Experts of a small language model: 10 layers.
Below are experts of layer 2 (counted from 0) of a mixture-of-experts language model. Rows are named router (the router's row for the expert), gate (a neuron's input weights, with its number), up (a neuron's input weights, with its number), down (a neuron's output weights, with its number) and show model dimensions 128-191. Each number is 128 + 32 x the weight over its row's rms, rounded and kept within 0 to 255. Numbers have three digits each.
After each expert's rows: a language model's description of what the expert responds to. This comes from a sample of Wikipedia text that the model never trained on.

# expert 2
router:146121133129118117046155157219123124081117166126161151124103183120150159126130154102163125131182159117143092137124114087154183116146132198102142137176145142167100121133151165171089128136150166
gate0:156171096144093052123069144163135125107130134194139178130129123145137186110114057040135149121096099092142031149164084172090137086149134066141119130174091145121140168132230127194132104130139140
up0:139131157096095162129161059152099145137112218135154117136177123090084129089107144127124108147119146069150097149085111118122174073165121142128168141165116154134108126122062144137142171105192140
down0:144093113118127090137095144163115078094079109137144110140169167086153127112124106094118138128184123133075067136127089157157098145146113157133130136135112104074117142167176152102118094120110092
gate1:126100149152109130168101147101072118086113137120120154106147161130156170127183186125169182081120144149117136118143118096151170137219130147117147143140153083100154152153208117117151101140130141
up1:139168096080176154142117114150202095135153131139150122143098119101097107142105072110131092141118112110135142139157120131140135134081158084161132109138080156128100125144137158076132149102095114
down1:088139129088080096151086166099150094124089088109125082116072133083132056122091127063127076135098103115115175101116139067078102132102110098151099168167135130062122203159093149097143127136115166
gate2:202111155110073094102120111169077117148122162116142131169081131166122092093105124144120123126189162152091120143186095177117173130127082161118107133165076082102087116116125130079146151154154170
up2:144144129104070113085161121138108150106156131147089065096088121159124072103128110125110107198201123102103180143181120089132103110107154113093093157179077096128116100143157085143145102139196141
down2:124160108136112195093148154163112112105114132089143123135153114143127137136107117150066118158114207135126161118165101180169150108177095140140153109126143147206126135091219134154170143117124114
gate3:122125100114130129129096109187127104150187111104086125092099137117175056088112103123147095147116120106137110116163105114085146146154153103078142071081155134133149140148164127098144150149117155
up3:159175170118099144140156095117119159151084150089184163136162120109106154115117099174162134113163148159103158116112149175150117137088133151153112164146101129142120124111061140152067111114113072
down3:157139119066095089098081114065194168072168106141126112064161149169162165155146229133136205148077066104076136085114164157185194149118154149099087117136135102109106139167165123182119112095133052
gate4:130099122037039098109090142140128111083139162130127180074169112151130116168146091139186166172141124148133145190167132095128156179141152095105148013131136122127091148133163115132062193111116160
up4:148114178107111112121116116111124147177160097181159189110130138119133093170076098103104199151158172087135226074146106127118125115151127118172107133112136166139116115105150141185112174126141114
down4:132113190160128143100134148112121129105127161137144094165086160173108121176151124130090171133157157156069145106130170078103158140087124101095115051094122149148132138105115177160111155122087120
Tokens in sports articles about athletes, leagues and medals, such as Athletics, USA, bronze, yards, finals, competed, often inside stats tables.

# expert 14
router:144125130107165114137120117067114119114156144140133111179113146132130150154164113080133120172027085148147163118079114106132117108171167132156153145137109123125130129195117167114106123085130117
gate0:144173067140162131131068083162166095126125142146113115115064094082118156132154137118119188119103135077131080096134123095099114151204105157109120168064133155124148115044131120145083113146156102
up0:090084169093125141163128123109082159119132124150151098129176131128085141108126131101109128110131155189138133144125114129092155180101100096125119144156115119135107104158193153159128104070192088
down0:165140145114128118100127092105057092110128168120093117141181118165109134124152169117137109131127111122113086116122178103173099147166119082151085129117073153104100117126148123151142189092103126
gate1:089137157040114072128075123167096141119186102139147152172144101101103120140114085135138166187152159186127150140123072125133140075095121133086189102112093123134111166120116111073134122093102129
up1:133134123090100148114126119157176092155105095130115167132175153108132110062157130130078147145104171083145168095180094122100121088099156191097141150073127143111102085106128159113186138170150118
down1:156095102137121072139100133156145064142130119088060030135162148052128143110082109127223109167069122128134125099067146141078124089106130121163177139108197085055098092131112112144114172141096137
gate2:136118123146109122169170088150128075126135175092124101187114109092148106150108114132136110121105079152124159136116146107139146061138080136147105091075137118140156133128120080123138131121154106
up2:095099074087105161142151174113106121053137156088129137143104134079122169071141117119176132148154128155213131092139116161204143130171098130141175117098099129123134132120134122101112126072112100
down2:060140119131078086196129151111152133155113119143097116125116170124159106111145140134142159059138100155152114120116109106130115144182240145120117138096090171100156100162089144152089168164168085
gate3:150099101146174123195142166148088136103127178127133125135073145091136062085170100124190116095149099074104141150095137146111128121152063118109133140058138189150105152131108148134101143118136112
up3:124117163169133107127093134083145141097158151135161138125129091137134115135161114100038115099088153174118124187110119120166179184106192122106141158132143080106190135114147164082081128110136121
down3:099164127095157064083166153060092071106118128156123105102121197103126137159130155148129166118088077121140090118178161147153188167092166122171136131159122098132093047152164214125093059105126053
gate4:136077222090187123183135057069127123108131157156078141133120162184136087151102142130102089136076132126180110138082085114114105166114146108211149093126213141103110148137086145107157153120064102
up4:128134090108119155116166229183129104166118134100171099183070141130163170052163093136143145137139166131082125139140169147187152139179122138103138194127027134100155062102121145160129090132153113
down4:099053106124145120174154129067038158128085170137111149112121216127164124085146145088106110126157146121148182107149160109084139140101110135121164053084100093087093158117137146139154121148133131
Colons after infobox field names (Kingdom:, Waterway(s):), two-digit year endings like 97, 99, 89, and line breaks in infobox lists.

# expert 1
router:093126067130083123142130118207120163118155144124107142175094129165196130159132158096130169169139131162187178135161087116094126136140097118167145194165163179145091125145108123123104073138191152
gate0:124108114126090178129163141214118173100154101133102167105107131038117152084119158148101126109166134136141213116163134140102122136120087152205159137117117155118184152148113140094137112122105131
up0:130119106081116141215205124154118169113116108082075139117157136094107138147089170149104128158114115102115163123144109168117110153174064134213156162088126115127132149160116163086188088104142162
down0:159132130137125108092099148113138154113153102115103147168144088223053115131101147113091178143123134097094087135112184101146179115122086157136085160159103149122145127098124037134082146105105115
gate1:126052094146121090172126120087131130113120078204050118058153124133112157089155119178131164100114155089108139159097188164137133079147111108056154118177136146090118169120114126101125170100142124
up1:141060116102125124127125060118172093134170128170139093088171093148077110118149185175158134129120135074125098189107173107135146146097112150143146165160065190095120126142156104087066159126107088
down1:124075133167141121152140112080194188119187185151175100151114153102138092140075100163121123087114135156100131117193108150147218122125060156064134113159128158094139148112162166135084147171145125
gate2:111114133152156138145144139151168140116093114148160138096134112164127088124182176091113159129121085094180157141111166150137125116142129059191143131051148134187108182095119088152098180121094106
up2:129136146136069112097100090096099138109156125105157136187088185091112128109112107118136126153140152129115124168127131124115110113089147178112081142249100150102146100161140141113138095083201158
down2:138123114124079080171132158139111169100150078087156187144107130165073110141139118114165147103137135125085127111121143088201141093168117116141131175083154117131092140136145138101172113176122175
gate3:147161133119163137146161154099145097116132063086087102139130122081174172133152132125166090189095105109129135081185137170147171163114020080181138109169119182132154133191152143134164190180125140
up3:107135167089152130117095119086112177170097106134154106064144107186092162129178090124134126091086138126103163133132133137064219154099175184102113147071086093144123144098107080127115116131150166
down3:103170162062076133144108149114136095125120165128112078148118105135088131174111084136103118113115138121128175125221110160162125087143096177127134174160112133117093130139145117159127155082146125
gate4:177157196134106148134100114168138153074096102161124122168180139089118105077137117162119144108183152105135136107163155105181143132170152104172129157185139135140117098084148076137061137158177163
up4:097079150092147078162170101123126131204156138098153074120131118139173122129113127086128135151107109172183125083098173172114078112121156112136110142149101096135147140155119140077161127118076039
down4:062160140132131137141078117093104099090131125106167109116122191161126156143153094162093142111117104084150204173129155129094093138129058093164138163173117143062087109209115109211097125110125125
The first two digits of a year, such as 19, 20 or 18 in 1984 and 2019, plus second years of seasons like 2010–11.

# expert 12
router:144128132141084102085117120083154121118143110141154154110168135153142101156117111140121153109087109092066155128152189194152135117167067126112131207143088124121101136104058097169129081174119060
gate0:154097093081127126119113123090198076126092181167159168075146119090094108102152152143145115110138124127148188138167106131127067112141105205117117127174113127115165160127144133133127122157137088
up0:181132143087153060130082168195076128133105104089107115089130111096093138142131139122090100128129124150134127140132125164145135141137130128120116087101113123101120103139184138135168198143064126
down0:000119094116107126177096135109148091115091174173102096163107086088100066147091164100123099143125158129128133131124103153105091134074117117122114198084101112091119123113153091148143117114106106
gate1:182117125123193083168137077116169122124070128130122147118138139144175186033129100155098134115183148100148114115127166143163085097126137089119101173144152173163093128073093127093146153155206108
up1:093147143153179101136067121134137134142096119141141111134131147090178137136180102127155132078141118103130113145104174132194172134109106110097128145162127068103144133142161147091102175123148136
down1:139128137150175111108142135145187132136139132136090199134079107130118184149155122146154190121132206130120111092130118189158159119160123151146161178152120079114078071136097106126141166128132085
gate2:158122163094082111154166139126120118090106085145145141142121110034112120096103167136105166151064119105122069114087163102147154063112115099133133159169088180151118099111180133155144149162146093
up2:144108140120121156144194133141135100041117113113125178167094136105132103063125101153116178139081103087156145145094195085111174126114122144135142162177133147157130056130181171179141128118141095
down2:077077118129095195129163089167122128143118125155111185027071104139094110088103117107129184065144087088121128112162156131131187123115138117110124209136083140100155175116133131186177122132133160
gate3:122113166109115066118120096100178119094132191134074128166110081115085151073091112136180094174145057116113132053140143164124110118144176123113158075104121086119122138078040062137076167158104138
up3:096077108108119145090068164150143101112103140146124133086177147108137109096122091176102131123124096109177120118101092123100085125180133117143132173087097192165154126136072104057142106111167159
down3:148099164129129134190175101117146127040123103115145095126143109087148126124133109116149153108140128102182141136120104200144118140118129156146150095124101110135100103166137108075185169150134042
gate4:092153140102151102147131152136128168156126138144128152134127140119161077137168124099144143162159146134095147109130097118074163078096173140065118132178148120119136109151165092161128107252123109
up4:121186109126105140093095133115134148138151061080101116111117136117122097135130156122124179113122153138091173136143077153141179090065171129063115142167172126145107112131102071135118119253108108
down4:129123121112116133099156069130087098165141181126093097116088150166102145135120121142124135129098147178119144204133115108101143182085159134145163151075088099181052096172137122216140156142101092
Line-break tokens ending headers, list items or sentences, as after Scientific classification, plus closing parentheses or periods before breaks.

# expert 19
router:105150119227069090122118163137093230120170104098172113173100136183074147163094165101117146111184122144173167242128145100131104118114125174192054117126146123130164087107145111156113165138130196
gate0:133146068115106123182081104090182120108086118126136147091126120170146132115135115127087103115031098094152097101158082112170089113127175125130145106118153127116116123046156055156129191100131120
up0:125128094113080118145075151071155126139104114147172155128111102117102169115117060061073134125077139091178078116128076102137124111160134106109128128113149130102084110054147032150146111069138094
down0:150136129163123134083110118168118160114117146147089198126147144153088152143127156128085158106143140137160126149102119104161107173115110135141109167084162142175113074117137088128104122120164091
gate1:137115111139094145119105109152171098142114089193089078107148152144135113141129116194171111129103096065115142134108182086140095192108180167127177132181170132124129113166118119099159189078110173
up1:109110137111164145115162114126095159122157113091123160149097101142164136114109150085124143142108128150128091130131094120159102068203126135152074103052126139087076207087157096085116107187184114
down1:140142164098164110128110145077078056091156131162153103128156119090156133140158107123164107124158149161122090078110101149108074105163102150141155180098131184114103172078131107119093143071174080
gate2:172150094092120083166137172137180134149071127098139117126170116138127142107139098163019102108133136114127097127107094141179057146147075114140118117095105073094131142155172139112169121127143060
up2:115114145138150148112134116108126128106160133156100133134171132144111136176152143131104165131143107123129163108150100096115121135060149135102137079131128140140141115134117084094100090118107150
down2:149090128144067115128211180196088057110111147173145080149173070129100117111144161082099154091141087133184176097168114149120113169134135156159130136120149130107077166124039064115151148103048136
gate3:168073121110101162168139100141078112147122125124157067166107221136140126109134144098099159109166109165119119121120118125144145182119124116094077151055122088139157171159182131137159180102093161
up3:117145093129113154117133082120055122149125120106151061136106182158153095126146119099065203112133112161135079156152083093119168064139097124108076114060121093109149118215170163080181174115127166
down3:101185124144134134145070175059099168075181087106183210127103120109104094163141123123133120136149194147130182149126131089139117137131150089152123121135118126189080109079192142134132142110174102
gate4:109176144210116139127134106145148123089113144151073081156167180069091119147159085129122121126128156117165146122093143168071101129101120160145115124112160103143167132108105073146099125124120153
up4:192061100043160150130110161118162123163157115123184182112110081148151123112109193124106097145139099112119102108149103095204140130164147080145145130109111154103105120136149173130124144115108112
down4:131126188128192099094141068090116143098111204161112104086130106098142140181143161122106101084178101174158151124118126101131125086146172158167134134100168073154197126118153075093117116165162100
Articles and possessive determiners in running prose, mostly the, a, in, The, his, her, before the noun.

# expert 0
router:167149115118188106159201124121212102140090174142116153116165131138146110141138138129078144130033152095133048110143129151134166172113147085092149142154135145112141094108077184131124098122115115
gate0:115095121122085158157098109152132109086130128095108131134107147101118205124081098126107160153074104098092110129099117114086168059132108130091079126082140107134147118138124149121158151180144163
up0:139096135078102109139132137144175140194122091144131214131150096134111168144110123098060053148110110113112144169140108114167182166155094118141131118167060124139127150121119106130081120130107107
down0:134162135115129120115151135073141108148138154147134121171175134147066123127126148152167111111110115116188109154142077172087154112091148147147096105189098101109041165166135181132179139126106177
gate1:127170100155081114144093122129151080155143118197163116121082150099118106132084164107112164139127092192098189090100088130131111177167097111177105220177123108153136101149165159128137097102177081
up1:125108128096110169137111108078135097099069102108197145095152135142125111149134161062122101137059104141144080120178126128121061081109102097124159138129163106122185162116090117083109178135133144
down1:078092135198168168076127168108095156119183115136078137086145096126125099124196147137123183133104135096136115180198061113158130113170096128147142118154187120109165104123165098103116131062090105
gate2:148120127092147081132108137113127145115141163149115157096137083098099132102150147147165118128086109090124100156069171122195197156083116151115120113080111130130108088111127090154166121171173184
up2:075164111137205169092154091124129147114134143121139151130153119105141150144070107102068102139161118148143161091170096098104105135158158114157138154149095148142156180160122151097099125136122087
down2:120113113101143102085175083132127130179115150108107136097126129149163044113124113122091121157140125190167123099120173098083124130082059099119088067138165117108127167169146084126139068141109080
gate3:110173081110142179195125115112131114175144103144091119095183089162142132138164096135139124083115104130120146114128189066112157133114125165166175134171135124108186096187140136143179076081081202
up3:180180067123121112197153171171108124195141130148129155096123120169088126110151130161186134082159102118124139119117182065112193127127189146179190122086129136133134116182122164149144091142095214
down3:122165089101141091107078140150089135096083121117129139105148151133104136148170160134122082180130179145105172125210135090155159109047164157177139105115047126125134088088117135096144119130136127
gate4:109144156094128123139146109110155099061112100156143040130113084154136128123087167110074162150129094187063157111158177131160157111124210109091144109131112169133139137096074110108148153219133086
up4:191139143116184123134166150132114124112076150111172150159112102149126122151146153052100113170148084116132076140140144164211159075132188085073121147179101207150099147163106139145096188136111143
down4:125128083134119107173132118099112107094136161122163119102136142133086115051116160091109098142088057192057192139115111104172118114167165099085177166165180196127128126143110118141127108094116116
Labels and separators in infobox or list lines, such as Years active, Born, Coordinates, Phylum, plus table pipes.

# expert 26
router:127114140077106148132139114201137133149143171091160117110119091059094115086185132191174116126195141152154100133131129127088155165085187119136146099192121127119134117101150145117096077140098106
gate0:148104066126065175121063108110114108127131096156162104142108184092120148075187106164165137158129122139165036151078142123083126129117166092147143184121199124107089092154099152119119053105113154
up0:117111070143120145171113155112152138160145055145133109186130174107100121083165127162196104132154129154107136153126153088152161108115129100143124158172156063134085087146124143136042076131136135
down0:079161122139139158132132108108167128163111145098154135154178180161100119136168135181119118132096145096107110149146112099091154093118102099064184138113087115184122118136184164145112121114112144
gate1:136112125097097150147104153094153096110157122088165106106113156089120155151159117134137142100124114091156135089163073129103125160138154146170125119172150156163083096066187101112150137201100113
up1:124103102153124095151152146112150139137168130107164147102105084073100149116151117182124140063126169108151159121075087110082173129100154147176142111155122171127056107105189122124143112140135189
down1:130128111177148169132083144127139173114147162089152168088093135115098087125158127098109148080110046142135137080141159110100162156108115107169148120151131110170132088127164110140183130174123105
gate2:084101172144158139145121128074099123094148025122114110118128120090109148144117103131132078104140139144207178093142125089124101154125087154104123147111107154083175068126141143081182196128160137
up2:102138114124174166082105129152170115138100089106118131155179130143134095125138155106149138190097114090122122122089137142131084078158161072142129137148112127158134089168095113113083125091094158
down2:201142087124121134095110153158151122122098127123119127103132141145166100112090164134128139126085098028172112165089175141094123063122147144132136134128072160093112147162137153164149101152098093
gate3:176160118077161120147098195113196107134095181132209156109170175166141070089138098169131132087074133130135103118158137112147088121143148127159125152178125128148127131107152107121136072117121119
up3:142115167071161147139117143131198136134083129156169161117145183124169145133136096143140117133082158134147144123132159118135147143143125167167120084167143139127125152128150146193115088121115103
down3:083191220106133158105108118143161128141159145124141146109147177019099104108109155077118109157125156134160094108064167124138118144114142081119120113151146086151111099093110105117134089115139161
gate4:172086123089125101119162094147111102076116152095110131086091087134157098119146134140171147148172167110158139124148146148136113148090116132093148112136095094113149131130137163187096117184185111
up4:049187134105136071162147108140109092142116119089081148087163145132136009122146135169143110115110158095154150159173117151133131181121150158088128107170139124119094172093156135089117160187178095
down4:151156206130144130201071156139166147069113123139174163133141153128165134133138162125095134140122091140158157090103102069150137159100218156193069136058103104126139152168123095158134146142181108
Cell contents in sports standings, racing and election tables (Own Goals, gain from, Chevrolet), plus invisible marks inside geographic coordinates after °E/°W.

# expert 18
router:128100165127133112157165179204142142146139130080146130126105142174150112159123124149108141132234149139183062167137152085096068103104136125135159160100126126143104119144123124242084127158103106
gate0:134179117072114053132109121163150089156109141118160101072122133081102113137132144159110144117129143154158146090105102126120155093097130126138109168125176140156130154113130155082110165151073154
up0:149145113071099053167110083144141123159148136144140084080135164129041144118152100177117116092111092188168129142131172109089143080148148128136130149092182155152126149130099145063136148111086138
down0:100136129133130089130160117123151088144125093121131082069106119157156151114155117136091140132076093145052097160120111103122126121113113160148131170107105189175151105146139161103143107174105153
gate1:106111145110159061090171130171137099189133175078116097180156126112127055070144080088153171118127144122155091156094123048029166157113111094119200136139114128122180121132124115151180142139106129
up1:182141169207109090111121046134134124170145157158178072126148148094110117175179130075130125114101119112168097157089156106155155155146159071075148148123128112138140200122162162132179153173123089
down1:128167098120184072104112092136141128117101096131088100090118156111076069130172136138121126171163170192140127085144083077100162094127140118126180131106137186186129125156134159131132171140132118
gate2:171115120131101101171149119106077088141095114131131089070123155101162110118203141151093193058132149132147097127097150178128097135185132157133100123140165160085084161114143092107139181113120092
up2:133222120108171140085112126164114160179138129231067178201166129179130135156123139089147042140102146125127113132163128082120106110093095150174162170119129132183130129138079126117183085129087156
down2:182084074099156099063109115144091128167193122152155092169154233146080145128128105146126070154097183081135169082195114139150136103164113151109137102094112155157147132142136119149113125147131146
gate3:150130127121080123162147119141103119206160046098157177096143171148138093150105165116137093165106180097143120104140197113162148156097138121072124138111188137113142100157142099106126149108106086
up3:174175151165181183113147202042149163137106137137140073158037145111166127081170110068087129148090134110077092133116117182124161119151086107133094170139169128134115095145160127187122079096165130
down3:160093131130160131129088145122140142128144190117097160113139089096136085105117110104130122053179162106168134136135089116095092085108160161119145081113168189157091162102128042130120096134086172
gate4:191138078072154123101140114147109131159118165092178116106116102098150150133138173088144104104177142124156070162167159136170155101149131100105192104091101130124087161142171095145129096120107153
up4:127126178115151118110129091116120123146097177138173110077123096138156149095173149115145130128136137150148083178143137131178127100157146101122150128068094105162141129199126124173157157153108142
down4:135169151116131127110110122168107089096116135191128140184064166168156154120158102141103153134094124112166191130106119117141142114115070131077079121131081185150172123119150152102161085148148117
Words in football and other sports articles, such as League, Cup, loan, relegated, penalty, right back, plus pipes in squad tables.

# expert 10
router:129151093118132164157122105114105122147136145142133199089136177173097159110125119096148096114174137136097167154132150108089129107164031087122110142166122105110102094103090106110133143176099151
gate0:161125135137129124146111130112118130050179137143177136138128116090172102066108129074159125125139068101123131159082066100091158129126114104137212174139098085076163139174055152167157101093165114
up0:132164123153125156115106132077118145157119180142089152160102110152107119172146170190113113150118165126099132081187160218142089170183143163095117090123142146174149074145157114117092154126128129
down0:145136123186157114165160142102140194148108141126146126127134103169124142149104019120128142139161134145091124135119177158142122160110137085110158041096210075115155166117111085138094076106172094
gate1:122108092109176130134148136135086078146135142108141101075203105149112072125143134093126170083141185134126142135163136121097085074139107128145179108148135103100106197136116123123072132097140136
up1:189114160156122097101143116129157185114139167064182104119087139140138063119121133121154118161158038093141083115118099183144172148128143090071073150169122110122083077110051144098152093169113119
down1:120142132176150122116178161182174157195147104170091085089112132117136143120121140146206126094133140131144139114154157150092075107126136132106128089090148135096150092135151127134110127192184210
gate2:121165129091178094170106090141090111080142154164144171093120140186145076120176060159104130140105135092146129134166132123137142108169136112154189106186178147143146151153089177144141107083112130
up2:110130179144053087145119161137194139160072096109125118174151119068090196114147198142144101127132134101128133110097069164157092095092139161099131118137096090119125099081155107088070081150118147
down2:159134168124122127126113086173109078230085144186104138146117154118125101127079166082119104087193099187099159077117124099111135156172054064102140103096149059094103173102099093132118088074160079
gate3:138151154140137143123108140113186094163096109150127113016085144149084171073119187178016100081140195119064115143091103092119082117155101064175179161139125109090163106064106049106128178120149188
up3:118127209128088130167143161127139142111174074123180121177137135095171080207146120101136054133130098180099093095151136122085157150105151179131156204125147106129120114090093089079132150136114160
down3:141119162103127121134187109107159049083099147148111158144160158171116112137143060116152082140136079176135135132128195129150087134107092087112135116114153189190152070133100072102094143133094161
gate4:124122110100136136074077112177084095122087159091076138148131172198106094108155087122145120117098087104138121133142180159102110154103091073141133148050090138138148143127158140133141192133142153
up4:120087166115086090138061159105089150163149119167151092082143121083122117154153117112093102127132082159068146139115064161114157131146151135136091155136135159139124161138113153101138138101094146
down4:143147116155183138074112145144126108110175126179083098141144105120133083083118158152144125066156114122105127161130134092086139166119051157125112165149139106121155150064096179116101089120104125
Apostrophes and quote marks, plus mid-word pieces often after h, such as Conah-y, arr-ive, Gh-id-orah.

# expert 25
router:092151130196084082126122139104077162149162093118171115165086110171097135170081186097124152121193118122157174200131143078111092124111133164180070126134124137142160102135162127161119114117109174
gate0:079097157119097155080168115124162099166095167124135098115117124180147127148151150149153190103125129106121146072114168173169117164103127158077116136137186086129180075091085117163111181157199079
up0:142126150097169129137156142187169118090152089143171146136123103215074109138129138112121132093144122072152177082142126098101131161105131122163123186144114075134193139125151188142162105149116145
down0:079071135130175113124103127108104098111131171128161179140164149070144157191092034107110098146096097146110121151133042147129130135133160174095108180064111141119112161154119145150151118072132095
gate1:098126081128157099161156090119158104107096149115185114126179141124117151110119131120133133167103148095081164107092088114082176072113141114103104149088101118162133117125062080116161166118132113
up1:109099084083118131097158130166153138114097134086077155094134143128106165129141146163146156117116124098165175105137156103073130172105139175148137114091135123136151084164146091098168109105096173
down1:148158140171112153089177100152074085142078110127104118089193142077143158071118158152124085152079215162129152164102157143109172118079109188155139187172170098084194139051157114112117071170132134
gate2:158062077144105143096143067179115125111120161170118123093079144136086117096124161128164090099123089185137107162126169148079126149132154155150145068159036176069112132151111137136183149155141091
up2:159128112167120207149154113200111091138101115148129093171123138139071220171146148135118110111122152086166152189102151163143141152129151135125161088128123129151098151103115153113128133049139167
down2:145138109080167146203099126110198131147122164068154118142115120132064121124167140106112098119104162111126141134075153128104104075141100094108142162150107099124084106126098129166160123134168141
gate3:142146073092129090149081091086128110105105106126076175087178149095151079172188117134171076127137153110165165096103134130135127122128130104115154099185128194113123119119138135149137135148120115
up3:118160184111163076143113139148180162134208090066090118148146090100115164136160145079077125158117152195126090124182107163199134129145166126094159122105169108127150100096130106105112102060170127
down3:116123114107131094135153081124240065065165081133106103129173123154158159087184147172187176151138137112084082180161135159143150112132150106112140147100111142153095139052169115146169103165157160
gate4:126162207172147161172167137136103166131122147160089151102149127118195131127172132127122122072107150171165080171111111128130112093176091111112121125089162124141120156110131119121108104163150111
up4:136161110098110121109144108114157145154176113101140098136115116131089143158122145137102116121099122124144134153113181114148153088036177174075120123090148198112104129129154155133083212099163094
down4:098147112107131145124131159131130149176141121120091065149153094136187101126095006162126136151154135116124107116135137141131146142198131076111136113096203061162116084074163091118125131116109223
Spaces, periods, pipes, and and capital first letters at the start of table cells or sentences, often in election vote tables.

# expert 22
router:130145123143154073108130123107077155155145127171154143104130185086122107140163137175128129169107161135149120141110131127136140164084202122100137111154139191121128089149179155128221135146114150
gate0:103114113131157131142100180157120121150087137144137112106157139115118127084174091147080096181172103123139166133150131138165112136149171108090101093099171136156134160131146124132169069114127186
up0:116157122097137106171148187080149105106073078206145118126200142120125114081093140161159121125199136109096105199098154094106158110155161111090070135103094117104151158147148157137134171137144165
down0:088133157072135049143150147103123187120086124121152148098164141136204107083158151129150095115091132104117149106165110119137098112135155099185178112159142127141169170136188119105076107168145119
gate1:176125155136146091181108104163105069162096109130169117184168107150109129181124132174105129183111129193101164157105115086078147096101150090165116124174096178135122109137113127125194176109111068
up1:168069136138093107165123085115116110096127145129194142147150134126071093138153171136134131127093076154111125113132141125129144095162115093126147060124118152142159114113154108121151161123092116
down1:162142161111118144107067107147096115135079140173099128147113107096134135121129187097120078106106207180137155136119114075159115115153130145109156162107116158115173174110078141147107112151163156
gate2:119152156173144114117112130124131148181105200120099122110082150121174106147081092174127179103125102120148087125151121153063128168065109126108125120140152155118100135156194159128112124143118149
up2:167125147099114142175161190160106163141115086118158116112113128125090146094126110080128110166076084111145089119121063091166125166154117055075124123120080144174081160137102133122129120151145145
down2:066150161154054143095122101133121085158113078156106144141171117093109099093136107135168144127125115132096101157091193089156161125167076105117159110127093135092161101116195197173169119131113081
gate3:146127056139146142145107129074184096110087130172130122072101128113121095095140070147127114098095174154105165170153148119112133159150135111138164140159149131067190098136119192088157152106121137
up3:134075148106097151075123183125077142081179163099141170135140122094141106171200134072133133143111171111086122160099110087160095145153197130157126136161125077140070105161151067151109165151156157
down3:128125135107160108123115100152125182103122046126090154140115094191153117144148105163120068152157131156151090074148099092127124139150108129218157148134095148114166092142163107108095116105139118
gate4:106109079096131094070159076065116118134195132172148082087133157109158135140187123179117106125082121144075122099107106150169079098127164089095182043106162137127081125093147149151122105109118170
up4:129145097090118108043155128059112117117154120128186118049181174048153153122147136175105105127139085128138091114084132125158101109077090076124177110114151112131107103166113181107161163128141122
down4:121133175108133084126121167090166139123141127156069118202101155122171084106119108117153123087184093137082099104160152075070107115178135135068188104118159119112126162119025139136113164132169158
Closing pieces of place and country names and proper nouns, such as Luxembour-g, Azerbai-jan, Argent-an, Chakravart-y.

# expert 7
router:182234076136153191137089107108104131141190134189113092118112184148121051038123090159119123129080076127189112141162163091128100066153114166100116144131149123118088119086133169164116150133174152
gate0:177139141140106154094056146127063159077102172132131109094078144121136074133174161090093115122145124107131153186135157123155176132106110134123137127076174163153146131093065133119104122183116138
up0:149165197113121119159088124079065169093144131117193119138151188100085109184163136079120106148165096152067120147127189116136144166095168136127155168147097085106128168087090109170120123157110112
down0:144074098134110141125120116197089143117103120198192161103171105100078182085103062164116088137137131109164127184088157143091096099150155167140144112074115103102174085081148147102190106132081142
gate1:106162125105097084156109153111113102168115173178143166162048112145118161151107161142134082132123169148124136117166112071130144168117167112167129125057154166125172136193100141140114128087155183
up1:056128144132078138166152054147105138114135094140106132141092145132092120114074156150139172133092106123132073116125161108109113141114142133076159102126088198137097095105126119126084125111138115
down1:092105129101131168170140223078151139135145135110154135182098188164157204124135104109136139140134108147072121171124061113121093066139143136132105128223167105126147123151096076171059091137039179
gate2:092139149050140092117136127167132116164160118089136072141109115131138159103143069140104098136124127097179134140126100149193142123159109092186176192147133162172075122113114135110161132100062140
up2:156123094144081143163115160109172167060082138103113170144145065135129106163105180181137151116082156171127139110105146098077092090113165151051126104119127131109153138141144085169131132136134107
down2:134122109155099126107101086119138194138126124137115157136122165145154137142133137150147139103118103140130191058130023125104172154146100103143086066134132095139034161114110174161114113122189140
gate3:101129114115144184017145161115138092107181134187148149075200113144094096099131151100196122113129109125129136106125099119178098114109127132147107165194138147146083076194180140094122082188096116
up3:164148172092137090172109102132181120161136101121122122129100108094102104193101100175083124127166120130133146112190135158101133127139179086149136118106125097130161083119178118126138139150148095
down3:145089179163113094142143151128122126139145192120115090083133043129054116065096113098087131134151146123102121167145130083112080150076104153149188167130086164146134136134163106100142193114125123
gate4:089201173124149205171171145135102146134183093122140105052117184082137078096137109139114140182088143159150131156108083099163115084181151137073142119071069117103141072114120186117200114111106177
up4:154160143114109175109084158105109124138162078112110129181134132095174136039183134063163109134143127145185118123137147131108068051137103123123109087155107105154119191073162150131172152183131162
down4:080117116103093101151137099081109128067174163181158125205125126102109112134132114137098117103086106076127172088171121148136134116140101160202157126076128104177129130119215149127078153148140147
Word pieces in the middle or at the end of personal names and other words, such as Dav-y-denko, Thom-as, young-est.